{"d_model": 320, "n_experts": 128, "d_shared_expert": 0, "activation": "gelu", "moe_layers": [0, 1, 2, 3, 4, 5, 6, 7], "init_std_router": 0.00606, "vocab_size": 32000, "norm_eps": 1e-05, "tie_embeddings": "early", "beta1": 0.95, "beta2": 0.98, "seq_len": 1024, "train_tokens": 218700000}
Below are experts of layer 4 (counted from 0) of a mixture-of-experts language model. Rows are named up (a neuron's input weights, with its number), down (a neuron's output weights, with its number) and show model dimensions 0-63. Each number is 128 + 32 x the weight over its row's rms, rounded and kept within 0 to 255. Numbers have three digits each.
Before each expert's rows: a language model's description of what the expert responds to; "gets" lists some tokens that make up at least twice as much of what it gets as of all text. This comes from a sample of Wikipedia text that the model never trained on. Tokens count by the router's weight.

# expert 26
It responds to: Past participles and verbs
gets: " is", " was", "ed", " used", " known", " made"
up0:173148122109130137113165174063115131156119180138095146151077169135094148072079092122100154049104105116177144145192153107136172051125086097157115138155125096141112094089166129165135136116153152
down0:142155079147085129096119184186112150163138153142113070090126128173144168081115109159121088127162174089079160147147157189154173088136121144131054125124151128120077112066112119145117129151192165
up1:096061114100127114114138113091092181192073086145118143145077182155085105108142134099103172105103134097138132107150136111125099101142127073081138077122155106105153108162115134087142088145100118
down1:160096149171094099151140092098107095110117156171141123124108168163136152098099092098123123202135131055175129130093105130137140120129068163139166134160074141158089143123077163107127135097149114
up2:111127166184166187160115157061187109144136124092135156110110150139076152079097116116131101148095041149134130114119134076107130118117164093087100132125177136115158084135199104128109170142146071
down2:062160133123160157137119084177189113107122067101140129156106147115112099071164187128147085141139103163112107130145123158122104097114155099165151152142146100194149118127202113222072138069113147
up3:168132109168108124098127135119151167146131167124088163059142188105119111130131163129200092152117079100212098170121076119141130105079119131106157131138174205127145155150177131168103150130199110
down3:164132115121125180062069157108065101151132133162101121120157130108145152097139123100084161103121135147156136119103155137145178143138085143128152166188130126119123139173110105106132229063185122
up4:089136156116147130197101083157129126112195125151119075124080110148128135153176136102101160172162103131092067126078112141113111173058104130117107089144135172049167173139125111143134143140152120
down4:151070161157189146142134152118108167131138156176151115133113083154144121123152177091090183118207181117205091132119130090121147155146104151130146120101119128145121081152122065196092135075135124
up5:166136137123110099142145108158103144136153137117088116142131171184103146124076084153097081074151119168131123123096101111164126122120151082127144131217110183106129134111141093140130113150125119
down5:164133109106063079176163080073139147111164161080134098124157125200070127186110106099121101138116152157152155144083162102161129112090175135160183063148118148152171089112141113191131115145118123
up6:087121179092142103159169147104168162163162114106120108082187156136106164155106133179098119128110137120104164092144117125138164140082073195157077119147148085114165144117119102188101131146112163
down6:215160060096133142115141075167200122125137073110146082053144120137190041143115104146103147175101080083139111085166188134130113115151118156113110141127110143136095175159206155151150072167154073
up7:078134183091166114099140130125131119161136151169093083096153132157110168104121141187150148123089134241153100131046111152128130115132109115160139084092151112142111120094185108156110163191179112
down7:150173138146115143127134135104174095097157172149105148103138152141121149101134088147129105142113126162081126137115093122134128125125136110077079111095172157116168088142177119155136123192173150
up8:128133129203080032161088115109144119175108122087125075198109132134104083121199059099125114105168164133111114074059125103146128149109074116097159104118089098156159174149078157141128134120148112
down8:139130107188152134144118148114140128134100080145123175150131116113080186155106121121153067090166090119160103126096170109139130092089112098104117123122142158139156154122087092122104090156108111
up9:109160133120153117110162153077125137072067146133104156075117141135119140146140168134091143096153093112128174119097102140128142112058151098124208128164140100188041147108108105048118109158084150
down9:128153110112140110071128180000161123116137116189120121121116182095190147133074091192097141144163102154118142124118140114170189133165129166134149170117137068130146149141142132131108155136142127
up10:167118097134113120124077158130145174099135164087110131110134182067170132088101098148149147131086124148059143100152183093137070168138089119092132097131171152113132102113127120126148108160127180
down10:112161152126140164066112106057135074173091136060131134100124136044144171155161143177114137122125114064120148085090153143092103127152118227161136116107181091103140111123181136150096105163109185
up11:175126108146139160120114094147134137113133128133085110177133141144149084117222081169155065154133160154132144204128145148132129142124124095090117096168134157177108165125110176131055047188131096
down11:143125115124077113179129136154125132148130123153092095106084076166079152127103078131124079157130131154117114167117115100162150096156115132105116134172085143146114132158161112118181151153145232
up12:082131114140155194068135144129181121170123110094073103124119182146071133145072110122194091201164114110125069117101119111132128155157152106181097152168168073128135074135090095110147122117146096
down12:138104092137081119162145141070123125118161147082085105120129091215112142151166113162077155134114075063121140163161115213137151125138118109131110145129143103173180108099114120074097134111107129
up13:116148109087083097150140121151098123099158142107121124114153134125121161124167106178116161158119155164155111112166089106175111105079103131142139113109078153111112128124150165165140135112152088
down13:152146103110147119088181124152106049045113100174169144140136088162129149157108143127152132115150138164136133122118142091115170138166170138123114050124137111129102163143116157147136160132130161
up14:143177144131080159151134157086123133089068103101150168134179162167119082103114090094070108187115143121126154160143126160091165080114070173119097174113194139087093178076135140157201159183113180
down14:134122107155142136112086114095139129194156159112132109157136139098128092072122182153116083147120065156138133137102125152146086115150122138109072072098100101172147149097161170082104187118116082
up15:103152091178143082139108158115154082123187169143125090119117076072103063166093146116151127093104163109129077171140112121128047157151190116088202071116156130091145129109075172083149132137129131
down15:104181125045168108107167050186142150121192131145156090131197118128149110092099164114106097102093129144133169149123088167067085119148086153103186079129146164089129129087112173130136170110084143
up16:177132118153131147156091093127190111190097108139143107082156128175103071185110096143139124101142132135105146157123174138112153096142093172148076094153128129114152070109113129130112180172106179
down16:108080132092105120140122099113135081091133151087214073105120156058125051167137087127152139099174113196112119107140125083141069157196136123103073138123090134163140146110111142155133120159115137
up17:135117134087145136103183134066171117205156157138094154183163082122130117138149097123110082104153107101177145144138204126124107156144232080148133126106139131122140099137139103136085132141171111
down17:130093120109109119079146179061163124123077103153096120149107077090139133111107135174047125135148145120121177139109141104080136123169136119127079155178136157170095095180157125165148159126094138
up18:109169077104095069140136101131205076127132182161113125176106149105141141118117101135095112143151158123103119171158103099124167133143136188094119118177089126121142134167151150087149114187070143
down18:101135118148186088105145128151121144121079101081099138119085172203069064110108106092175138134148149058123136058081136121082113161137176136131096115088134090119156151142138140175126121159187105
up19:113163129137193088177195140123165146093150133068146148078163107124177131111152120153144093074069118123161156125134179120097101121083181161162121152081127129118134143119144104173173108092101163
down19:125154170078110104128087078121044138140165129126138087145105119122116132096067103134157128170174148113085159139191158187113119057130106091119218089165135118092126121172134189145102132107143150
up20:122147137155143180070131149102123112109109156164133109127217129158177148073124106122121128138165102114133140114157114132110148140163113122155143087147089140170038104145079111076117045084111105
down20:175140132203142083190114086082162106114114129123127092096131121106134137144099154107102097145052123135171125145137127044144182087109089105068125124133104131111108139129039168080151142059150125
up21:095122104143162154091175115137221125177125143167156144120117155104082153196147183165166113118095074127117116122154134100131133135150103175102128176136138138122150159133085110145129076114109145
down21:110112141110136201149087160157036139138155111041105165155091168146154147141173132126148153116169158054125123133090122171153114112133160089176104178155135151112146136101166038064152138142101158
up22:111101089150164105134122092119151146121133147100121122127104118166121150146146139141094139153147143106087127121146127130125127231141149101147074085131114061110112109165173128167135118128116144
down22:147171142135129108180106136121109116148154114094156142106090098186164149103166151106121141153129061218072080096083076125050131092113167188136066116130091120104132100153128131160106136141086084
up23:138128123118096128153141130082107099217183109121148136104171130146153153183146119132052192119173162114155114101100081075161142138151180061134151151127133117123134143085182143131148095142066086
down23:152107104170125115164184131164105054144082165112087098099092132150172192111158129097100193125143084119181127094160101100129178117167163107105137094126091188096088169150095140103157133085125120
up24:081181116168087225096102150150097092168140132144104103109119076137100091156110097113165132092176144084119155151161150128175109133104126120122118108113097101159091091163108149124170053109123092
down24:095084134154114103092124163120092138170143103101170096155122101148161139142138172089161089134105120069100073159125163184120156094171141079095077112152124146137161094092104190150188155139069089
up25:153133131136128104157080152105159112126162171143111149176123141111198121116092102114136120200133143092120120150154131111086151123124143133183132055147152106160134153126145080130122112133176072
down25:082097165113162134120124100187109159070117084134163187115134178091092152157171217133120194167162087095173132139173116123067047136122109122109190136154159133181084124094157144136126116164141152
up26:171127061108156132154078159155174150126148141090138165092077101115118120135140171139162105135092133123125128147119124076147148108134119127135125165081127102143136183099090181102114109063144126
down26:130155097203088102166085152136126129161097166145143132135113110127104134077139156171117112123162142186130133165079164166097134153118115115156154123161139087141177145081099145136163133152159108
up27:118056115098122125189190187121153081158145087148126125167174122164144154145120151154095104159125157122125154112115120176172137147123164072113088118144159146149134180078177081109121159145133128
down27:099118153146098174178091105146169091158175162116130143130112126170187131111177110147123103061051118099147198121154134219159176145149104149132141149095172086126146125130068160109126090127114141
up28:135144127188128180103060127122129116133146171072114102128133102075118052117099125117150108082087128204132175109142155115148121151127117125212087134114121134137124154090152154042149053152116155
down28:112135140051095158144127050104153123118148080124156106107098140137175133147144102166167117066079112155125137114138119139090143150104099114141127136113119091174118094141128167111081103137171146
up29:163115092121109077098162150161093128170156145138139117126179121143089134095117133093115100085223153148150104095156071199134118124193120135078135119121102130168160163133109094129165113142123160
down29:107089131161082184119160108154166102096112095078056119133104142054136106116108115151140110108121153117141132111084077154130120157138105073043139145131084136132175108133109149129153138109142147
up30:127129176108102184168114112152124144160172186088141099180147160106103138169135137201147164102129140121098154169117142151120160129107124094105093090117098124076101145103079139126123140140130071
down30:124138105099115093124184094232073122165089090091140132148114125110096126150162128109147174102155131107155162106147136140131066135142139089106164109089109156106087147159098110144164168124138139
up31:064157045111189147150113152122117209099118164123142129092138113106123157134088088148098141107155168129133199174130091109124147111091122128113127154090181194157085130133092137159165144118125092
down31:174118204177137135087135134075132103146151094076151091130176106179141146119132124157149084108124123134097093153130072148095070173122105103073134128117123081145130111130137106228119135118120132
up32:072137101108190151146147047148102132163102132117141186117131161100152159131156091118149085098062156141119143187135100171087132195123144133109146109136070103124137134128127149104237154096168106
down32:106149125099121073138108092157103154145072172106117131153143106026157086161148137135170120111121131102129135122168102168115117137134135120079158070064122110130126143116116098081167137114081114

# expert 46
It responds to: List and clause commas
gets: ",", " (", "),", " and", ";", "\","
up0:122111131220140090121130134192132183204110161106151120099169108108158113152166134134109161118151185127074139126092084106105152082146111094146117104119143124130140116123108101168177124100100091
down0:126100099129130117140140121137133164128130139105064144105164049076124129178164135131141172091113120167141143170164213096120149125152096070126151139107135162131199167131132146139108190104155193
up1:142101109081176181131080071167128175192129121115092117141138148184170109116129132141165072133106116106108134149129159140170120083104082144158119101155100102158140108145081174140198150123136132
down1:050059136119142175109118061133140161145085134114058155212129193147180090109165171156129110102127121120120135181145159144136113158086200102162116166114123136080129114103125145126099186146166116
up2:110102203148196133129132159120065130112188168125137155124124109112114111124127119128119134161195152134152144065102116109137188132119147150128112065149095100083115139058066116124135170174120086
down2:115099079143139175151073137177130096163158147080085117122119131131117126053131113113138149122140134137079083182141113130132226065094166210148122128031155118123160111147095156095165137150131167
up3:097110098108130038147102179046111136113140127179117098137205087159182136172118162171055122088125130097158112137093118180114135139110108094115204214115165138116124159141137181121165138121138122
down3:155147101162127148122165109105092070116119069162175098131115112143084118151085106127111212127151159083112130097088149149097178106101125154136126153115134131164143132133052138122174087114190131
up4:084102151103120156151108124129094127103093105074137141140108176163097087107104139127108082113144108187088133142189109108103080119118120156186046154137118116161161131076136158115112110161084155
down4:152088144194177115118089107109128175074070057100135096162107168123138116141101189194155126134062115166120146129099137089164112147157114170150120128127185079143113119117073137172110126108115156
up5:085179117148147050098099071130126115175159129145121121138085100148070178176079126101171134115152096124078143132111135158173172115154172139155114138137145060138105169118143143117169167175166131
down5:058174122156154071133075112163112114138161100115142156110121113087127129149146126049197143170172096159105109152150138152166164110124153105034153097112120140162149105109090123132129094174116113
up6:124096151128164079122150141079129149120112146110147122128179137116130110113155115161161135095124156114099202132055126111123166157179117087120117161180126081177102087080107103130134111169105111
down6:124133130110157136178181162086123158067120146140149135165160154144117186112089070095136192132086117100132182115118156104105127120148089117094159214196155050158090108122104084147116169101091109
up7:139133133119164160207173122122116180150067091154089083150154169166126119111087124204069158145092132102083140122100179151096153134099177158220165142068119121203194086157088094152075097139110115
down7:186139097123151139181226099120057147123077078139098069089137079115092144104082172127076124123095110134135092156092126098159139118145096141155077124107099129179131126095166119159135159103093157
up8:029096101131144139131161141132136145126095113111098100134127165118081144127159103158095160155133174109124079151153058135118229137192157145065118100176153137093121126164147172131162148132195124
down8:154144158107153079084174104122138167141125135143124097131150121139184136113118169185160126105121110130186095118151174164098067111127070064154196126128147163139132154138151121116086211134120096
up9:148182127070154174143101151141070133185117073088110127092148135106045136141136112084165144225111117033133152134168144149111112100073108113170107143149090129138153115170147154140170147124148099
down9:122070132120184137117097169096073123154110126145119140118169104126109188100142162089151094144140130077098142110176166147159139063158118136166130094125073160093129113184093182064126157108121137
up10:139107178142116162201098099092138097128110113133139161140139156189102203138129133165086209138172111137118116133118125130122120052151102097173110126111155146089141131124137106081131096133056123
down10:163116145153097083125152137113119177103104033182087093193100132151136166152196105103132151118142120142172125134124151134087156121106160085106078102150078105143166101133077093111098116123106154
up11:130106113114151140163132111085153167127169121165108088091137087172095165103125169201116144119125195133119119151161121131135130166164161106097155084114061174089129110102151115112113073095126165
down11:125160129141119108158116137121069151119119153176166109129070167119127099120164068056132095078146125169145152105102131116117067104050119184143140136095148143150154114095141134153139137080126156
up12:089112171121057113146138127088209158080125106089161129156162107098145069146137133136162147128157070144102123126121106170091106090133167125118104181155173185105181098110190120082102090124159173
down12:120142124098093133124175094163133125074159151112112186115159116160097145126174153131174101079126196091158115114167108146095179121096064122048151131161142100128103123101139197246182147077129135
up13:131152121099185117127121212170134148156176178155152157132138076140096136115125137119171149174143122140131159104117083125155220178169108157152112125091166122150187109097095093149183129104198080
down13:086193149113144094106142083125168130146134116134162148145110176085097179094111100132090158126180101057105104102121169157047156106110110100068157114087176136121098075100139112144111159090090144
up14:148130102155123138205111074084133109105164121176093127146125077162124119126170052137081153160152080116168158151108081190164093102113080173139054159087097120164133114155035117055112070129187069
down14:120122152126113155133178133180133150150176135146115091147107157095114082106124146190055132172147122181098120118152140143080073131168066154128114146057125157091167169113164038105141120138102097
up15:141092148112099145181150129133209101126166104136111098162115039130127137123126081069102085111105125162171140089087129168126142125105108160079130152121106074126156175128110125154141146135100110
down15:157141141091176133159202113076140147128110128100055153045114161164146131161117157070097151186135097180124117114124105102105102163114153064076139137157133152129117135132136194094083101128148141
up16:063147131109142125136122161121156131159102102113083124097147132182110098110113127073100161163138170060137140126143091073190069125099145076128160119120130129176234117118122114123172152133168094
down16:125148106163140112090095111155146148088156086129155206150137141082191086110172146135204126160134073148150176152136174089117169135144145126135174168126111126136145078142126196134096125096087091
up17:098094082134169119198106130065099106135125161111137146136115125092129101038151093131102138146133159128076108133161182124150086080099070118113138200114101233155160099178157145152142104100116125
down17:104149152167093140124066160130119105140180104140169157156079110108148111133105112130177139102133136088142130132104110122138140118146133131124076085118104098112127113125149104130137086101190138
up18:122133165121121118115164103121097154155133147159117082125167081115142078109137159171150062131090172154168153158071136145101104168198071089135151155127083149145118194106142218126109091152130147
down18:067053084183072151048143164141135148161143142153129105149130099165126097146082131134155128151152147145165104169099100167114102165203187102135112091145112166101184135188079154121132166132141139
up19:129122091128125120145114131134078126069109167162116136156180122125094064100154112123203175080060076116176149133084097146084095137142078123151118081210147155072122142118200104106118088169136154
down19:123197195084089112120105165136175090121074143125169159135068070116151112165181105121138114128096093119141163138109086146093098135195165191155136120098119107136154121164092176095143128130200130
up20:155147128054108189164104140093158100126120171106111122161060143182157114084111113111104085203137119119136171115119158142163100218128112083113097117107150131098144129147143189112089133117099127
down20:156133099102169166118139123085084101113140114092125159104084172112132185041072168107103166171140189157112132097095131133142110169119117121085115121140137088161224172140151118175115080131138144
up21:110121172157146125197166113077186139148090147164132167184081137084108121178115164138168125174127121133135076134216097139186110132107151173130123153111137100188134122147135119082119172109102160
down21:175159169107152090104043093105175052146143151135171112101144150119087161166138116125112104120148166127137140073153150185142078119100101139184044096108110140137102153148118100131092139179184116
up22:139154153163195105139137150110116123110128108099141139115181109083204173169139116104116128161152142106073062167171125156164044120102116165115126126101139087137097115093103149137155117116045132
down22:029000120130110092219097093093119100163102087138134111129063172132137143149078155164101118152108123177152112119148124135163107113124127187097133163096147136132167127187120134102125136139097116
up23:106137125136125127140174145123115154138090128111161115227158098157143160125146131065132135172149149122118135189101112115134153103124110139134166122138098151112171131193098126138169156107125126
down23:128092116169168097143182046156153142123113099149144161168110101171091143117131161157152162129138093059152126062143101102128106179160100141129123148137103192169107110103116028108112156178141132
up24:174214131067115147125138110161131158083131157076196102089133205097111142180159144150133120150133160131055121103111131134177127155061148033139117130118118153149080125190128122097090120137180096
down24:098117154133130130140120109061126110133143107125126090115162124129127088107157118136103095143184103175091150094048141138123085187129128184174064136124146168113203068207101183116159132079153129
up25:147147084147099126064056088113167178141164122142148158183067161178109113166142141147081139077117109160100136158147137147187104140172126140193084153108172163061109121113135095107138072136080097
down25:151050157134093107121133168102103129112132125082159133139092137176145073164093172148117141152136171122165148110197141134087100106115136164146163065129159130108227154211112124148157184151189114
up26:088131076144136115176109131120172148130119137078103171163156132122124145139078161087164088099194115178113177136107120075119191115167108132210135165163099126099111117150108154172098168096084161
down26:192193126108145130074103140141135101129115095094170126132106141154086140151176100096119085136077137158156140143095141156092103176162123132115195145130110175086122128085150086118105139163138103
up27:132118127182063131058096120156166151120103085151126081096151112096060130145165116121113076073043065186098092128156127151150026166086133130106133159132132107186161087085212130120182142143121180
down27:107095149085109188073159144137125131202152157083097134085094125160151153094093168138134157138082127170205105127163134112069122049184105107108124088125139095117119121113154152083096114138134101
up28:096120123110120166070087130132117134139125138158105172143164135142102133150099120144143158128083100156183208170106136089115112092109150152157078148151064153117134165159224116105133050181114100
down28:138145109149162126152072149055137124143113175142099150065129121138194146114129126198124146169149138098098131138109128113108109098170086121174109188153120120139064094090146096129185159153123089
up29:139107142066148139128150107152164132123156146097075086124169077124143084111143121169084182113149127148128148135061121075136096125121133176083160119115081144172169109086109188106105168104126084
down29:083083144149121148122105084085115141162128135130135124158109059108129114153132108112158099128175109111138144171112152125120135133162154160151110053038119096057072136126122150117126101114200124
up30:121111116088078108132122139162079202136112195125105126095111129100106173128106147117204119129119100086157135073122091185133148119081150128204121099086068084065078120091139106183089152102143107
down30:162164125087118156139122148142099097124143109121079136150095137144152136132140102160131153126176154079155123090177161183097039104071158076074199118133157092131132107080233139098100151130126130
up31:143091098111136135160088130199162136126128102137156184215168174122149128123101012113197141139094136072158096157153092162130109136129127114138113154133115086152159158151178079169111080101082068
down31:128082133114128142144155135184096057087131092092140113204127207110131126135111126109152119165080160093150075129123168047145093136137158094149157102162132142110121186050152085146123140155108090
up32:136133122164145103080149176081107157177162079181111122102154142127099157126163104200175060083120122178097081058124112123163139121125185149134157137180155075115106116055136102072052154117125089
down32:069045076114161164088206180089099156204129138118110089030163162144093118124175107119110067125098168167085154137115126138152102115161120178092167173103087104112101085046117180099188156147145135

# expert 20
It responds to: Biography subject pronouns
gets: " (", " he", " his", " He", " was", "'"
up0:140157186092106128094126158109000114114161123152056131100125142149113130144074172109140082110137140134132181145158091131118127131145124124062106093142139120086146142151154084083158097119161100
down0:175082146176100105086126166126147198145127150119142105143101126114130172131096157140126102138116135121191130110161118134139141141098118161144151110115183182103129119079135137161128145127173163
up1:093121154180110104164130154108168130154154127090088144116142095066106056105157176064149175108123153168098151183152155108188139096107156122145127174166124158168125193184089044081144142134155095
down1:094175120118113119088104069124167119116124089102083154134117128141151162113132113104150184122062137106084144147152106155223129147155145117097135058123185119159069148128119099152155140177138175
up2:130162154147136124138136153159157146108076170078157178109171129152130154111100143105191112134178097156110108124128132077152134148131048097156058118120103136112128207089100130115160175097114165
down2:177135127147156176101158151170107154099116129094147118048158112195147147147155141102133139081126144122122071182136146103107098100080074108117149096175134152107144121107100052123138093085116101
up3:154088137098182149109059086121164156073163157127111081156112127104117116128081169186090185117168090103133078195068180123075122114136147143165073121112093083112145042118104104139210176165169175
down3:159112156128180156075140156089143165149095127079177119118155114192117124102160142072165158169134205169147163140116125116076164137172063189113128098130139143149140152146127095140143147121184090
up4:160112073105095138102183110108092154157067140155161137103133178099144114227176121182113134157129085100137100159126067094121098114138103101154147173089132159133136136099175159138123129153094168
down4:200120107116156186094089108117077125149113077158160086102051101151133121137180114133130095126148124161131116100118159108111114135138112102136114169163089185139145132133120157089117136138084111
up5:098124096093184133097165152104099084137152137138083147123167095102138135130103090147176152124151148157121178108141158133123141079151176114150138164171115168145134161101111188120135140145159078
down5:110183131119136107163150130154128103114167133101137137155203125113194109111134069074123134059102151051160113152116069138148129115116167058107127173194166150138149140145125161084147163142128150
up6:152133091067139132112125121139141132110163113073144082138153149129083111126125117112150107074216111166085115094106094159076188165155167118091154112154090103079090164127083088136082085153152131
down6:117151098132146144166073111137135116180165120133129103113103094178102098131131115159141130169126117172089137155072116143086139171091107132067135093172129153110112111137090121075140157109135108
up7:131152147131123170118205127182072093109130099104086105147153160192105149171124120100153154088143132179059146094197084081165143181095162127125175125159152156078148131172098085141106170134123097
down7:055111134180162084106112127087101131098135111140176089113139131078161183076106138169134165104101110090154147113106182125128150169153136135140142193185089178108124127228121106130099107197102064
up8:137084155154131133131153152104157113129116097143088111118144101100097128105147127087126156181169155135099089151117074165124170133174111157140088151128149127123095090129082059062080101096132124
down8:161105120136089120222148113120144104152166159151104124111138128121133070080117158096157115175156107141103168144137102121097167182136126221102166102086066092126079062222233135136114110127106145
up9:154101048141088172151090112150171114108159191153189070092134134143097139137086081146151117109134078118105126109098096118161094145110158093187134149158116067146137164198142118151108142143136157
down9:155110099108106159140114107139125076106135133114116131113079132156121098107153096064130137157112146201116135088151102169147126136159074126097162144177140133162097121129089110141145129136155144
up10:134114120045104164111107094135125161132095142115137168100126104124106124164153128120171189102135116108153175176142109077172163141180136105129113156162110066091113074140164146170180139144155166
down10:110134131129117094136145099113208079075146072172187104094185111165178117161115100098074139072155136150152119139200141143150147118104157102113162136165167111154131148087100142211090171117097076
up11:118124141161123164152130103108091133134144082166081164117162149177171121155099089098129066107132103121129175144105143111122133110110127118134149120125141122187189082122117164130102156141161122
down11:133139123166111077104157118145165126135117059137098196126131122060121156079141163130117127154109117112120130152151151109143092097169129052104114138096069167173113160122112122115120148110073163
up12:089118131121144207171116198105102099129127100156116071155159199104128153184150091107175165081136093107065143155147119185090136083121086145124145091143148076076081167134102099104119160111091116
down12:134119173113103077109172156111121179086144087155188122146089116159116094121102128125167158156150126104132135109118100126075143115099128099138080106106191131122191142108099133144113160127120206
up13:094141141152102098168134126053118147100156162155140092088100080179159159121124081122172146110116110088097074129079162082172144144193192136112179098160092124132129119088116122110117081078089137
down13:187131103112117191071148129142148135111118170047092111128186181139138168113121089104159148112123106175165103113112156118100093155096079124116154155070161163080108159131135141123128120108144098
up14:146160151188170137130141135069124107126153093123140125124111053121143096138108127195095136080160144170141111119145106163102096105134071072132114201107100192060181088099106112147168118132047152
down14:104203165121133106111119154067163152117073114116107143164189126108127088180139101142134146135128145110153091091142127079153099096108119108163167111120051165103132144124130104091152156128183115
up15:131157094096039113155152133189152157122154119155084149147065120158135107136101154166110120187114117128165104170127146192166126149098170087105102115120062122182131148099174111099112149164147109
down15:131107104107117129142098074177144102104143103105133212099123140080158080126139130022155125072141119176032114183115114123197114160199138109127124186166135073121135208109124172110137155137116144
up16:150131130196071080037161088120091177114137105125139129131108094088141143116120129169174141154092065190118084110084085090125184148153131088128085108155168116118147133071142125141135160121124103
down16:178140061129159131163197091111193122062098156151162133108170161161117187160119099116126107151132112072118142160173081148126158152107130107138096164149127154121178125172080130143168157089088126
up17:110158082176092137142086197126077128087180065111122062166113131144094116125119109076167135122139118142159055142119110137159140138123102149129117114133116149186098122103142115073136115167150122
down17:093152133090116163110065097142152055120093121133133093127106126126133184158132127168142190150142111130153156141105101168173130133110148186116119124098121159100125152057155121083121115126170134
up18:063150081165055136129052108129119150128128161175113157097104141083169074168078171118129147132146157177114064105193133186133079111116135151134120182130122144116068120163157146137148108139103132
down18:161114170122112168171048116191185054163180120095146129095067107087146130088157105158174135129101147108106100126113125136110099128119124164108110123131084126096135140085120122105146137123118168
up19:117169115139103086158146074136166109084136105149136115147119091103111089191153117138105200131145169071105101165174127120142219128116121123165074095094115162136189102098112159083169159104109108
down19:117052088126102123068150128108156095103073115122126093097127126078115101091136089153114132121116179157153096112191152094062113113112172085114125163105090193165162128085154117161146097142110113
up20:107130130161165172061144139120089141138092096153138176076131115114124115129122068098152143113114100193154142116109090157156095135135071111156140159147142143156173128110108091079130127092108102
down20:132097083166140158137092185137152129075176114135138114121185138193126132156113067134147122102088129140143093119156107117130113115095123104126179098139097126102132131109165125138167105095088136
up21:136129130143131133136121143102119111129157153135114139143214149121146156151104158051052099095111156187073063135089115114100154146140138133129129124160168145141092156148159091131189137160134148
down21:097116156156115104127174098053084171115135119124181177086150160154163173107106123175100152123127137081152133148108112143110087096090120178117094100091164155137133129146157152094107100090089113
up22:145116089169129122107113144154091119130138101201111157113124172101162130139172135142106134150124103161123127120078183151056157138093149125155112168129073139132105104122180131087168122083147150
down22:143066125138095131134145099120140157161106105149108152101178089127120104095110120150132158139137159185092136186141110119132171119081165102091082166128100118163137097133111102154117145120163093
up23:126114155159082104178101104181103163121126151120144138115095146070105118122096058123107106129107120143147131153149118091145128162130135116124142118089154135144097133161123140159167116121087161
down23:116119114081141183165184129202105154114108099156093152098164128122159110146150118195117121156134052048112064108090108148131200117153129105191120089156152088149079194161108138101102151167163149
up24:164167115131124130119117132172137031154175176198121089133161061158129117114177124147137097129149183078129200120159067104110067105006114103128098139105132101125171085085188113080146072129182098
down24:106086101103148066140160163099140144146122147174121167101097132122090071103125208140107118110162127065133143145196081114155077070106077144120173155138136190139163114099152065104153111143147110
up25:142146165098126120108107125083078117147173092206088116175141147135089123187128156057145113181108161140100096096143124079125129131150137134161124147160111082157150059133205176103125103122090112
down25:148114129123163147067093208038100199113101163115092130170078132126170093145175148166191122145113104110157141157126154191080115137152117172133104123126145105060097100153116121092144114094100188
up26:128127083100110146107128129090067135120096099096085065101123146150138148146110138145168142105077124139081096110112129066103125087093121079208150173067151128157101130142126137152183140069175166
down26:127098137093115141175179166125115176120166144120098123123082140132134074079121102112107149141064134117118160114188086115104144077110118067120107113129119144118143148116122171159084127130164164
up27:121115103137138113186188192126111140124167110135171173126164149103124146171161141100064123179132154082118131172146103225097154163131053135111068134108115116062138116149133115130151146160119120
down27:127127115131144096163177118167137165098166152147123168174097147134161144156169153088105089210202091092135148167066075096116074115109179132134157169105145106197120149075156115093201089150105141
up28:104143098105175161202115091120120080111101150075157117191121128079112121063131120199164144168134147161120157155088117148118160075100164106157079060118124142163159095138093149147080087096093096
down28:164147111107127104130194146151151085159150132146148110108200148158135139067112100138122125137044170125105105178097143149153207109154125194097090133091107085132166111141065095166205160128142113
up29:154171117200136097182127117159163107185079108121121139119154186099148100142077179056177119117087097104127126173138117124155108174102140164116136131138144097109164065123127175103076160139149116
down29:108105156141154111129109093152150124150089108156120134166191125081166105118147129170095179182121090155139118139150163116122133110138180092098119131031119127175090174198183134074155103145073179
up30:167105110128096161074162139137076121130090116122166107121125120170049135139167124148149056076116121141146138126127113204137182125106102115145092114115126151107130162117134179122125147135099104
down30:153141142168155143163157127134115135085106165126140045111159105167122111168128150134146122124048109153135129126121119119105118054106110122146134129135119151123191117144147133155127093151125163
up31:139153083087141139129082143100143134119133102104095180147123148110160118153148092112131124166147168131107153137131133111104080104147132157104139143159107130105094111166066119099153107150169010
down31:137118060097143171062119118074152127132166127073089171138148129141146102098148147079076152146112085193136164178092136118095088104163134139113155159105123131158106156078170142090167124141132118
up32:127094135104117182104131180130155054187179161150122118113138056129140157107123140100178126129158128179087100137112115126127150110162137138157086134159098168115135093112162094119117134135118044
down32:098101129109147163151097134112094126116193139135101123088118086101152152115118175130122130131144117111156102135147169067097113109099150181127118155142114173145097087110190155095159131070156065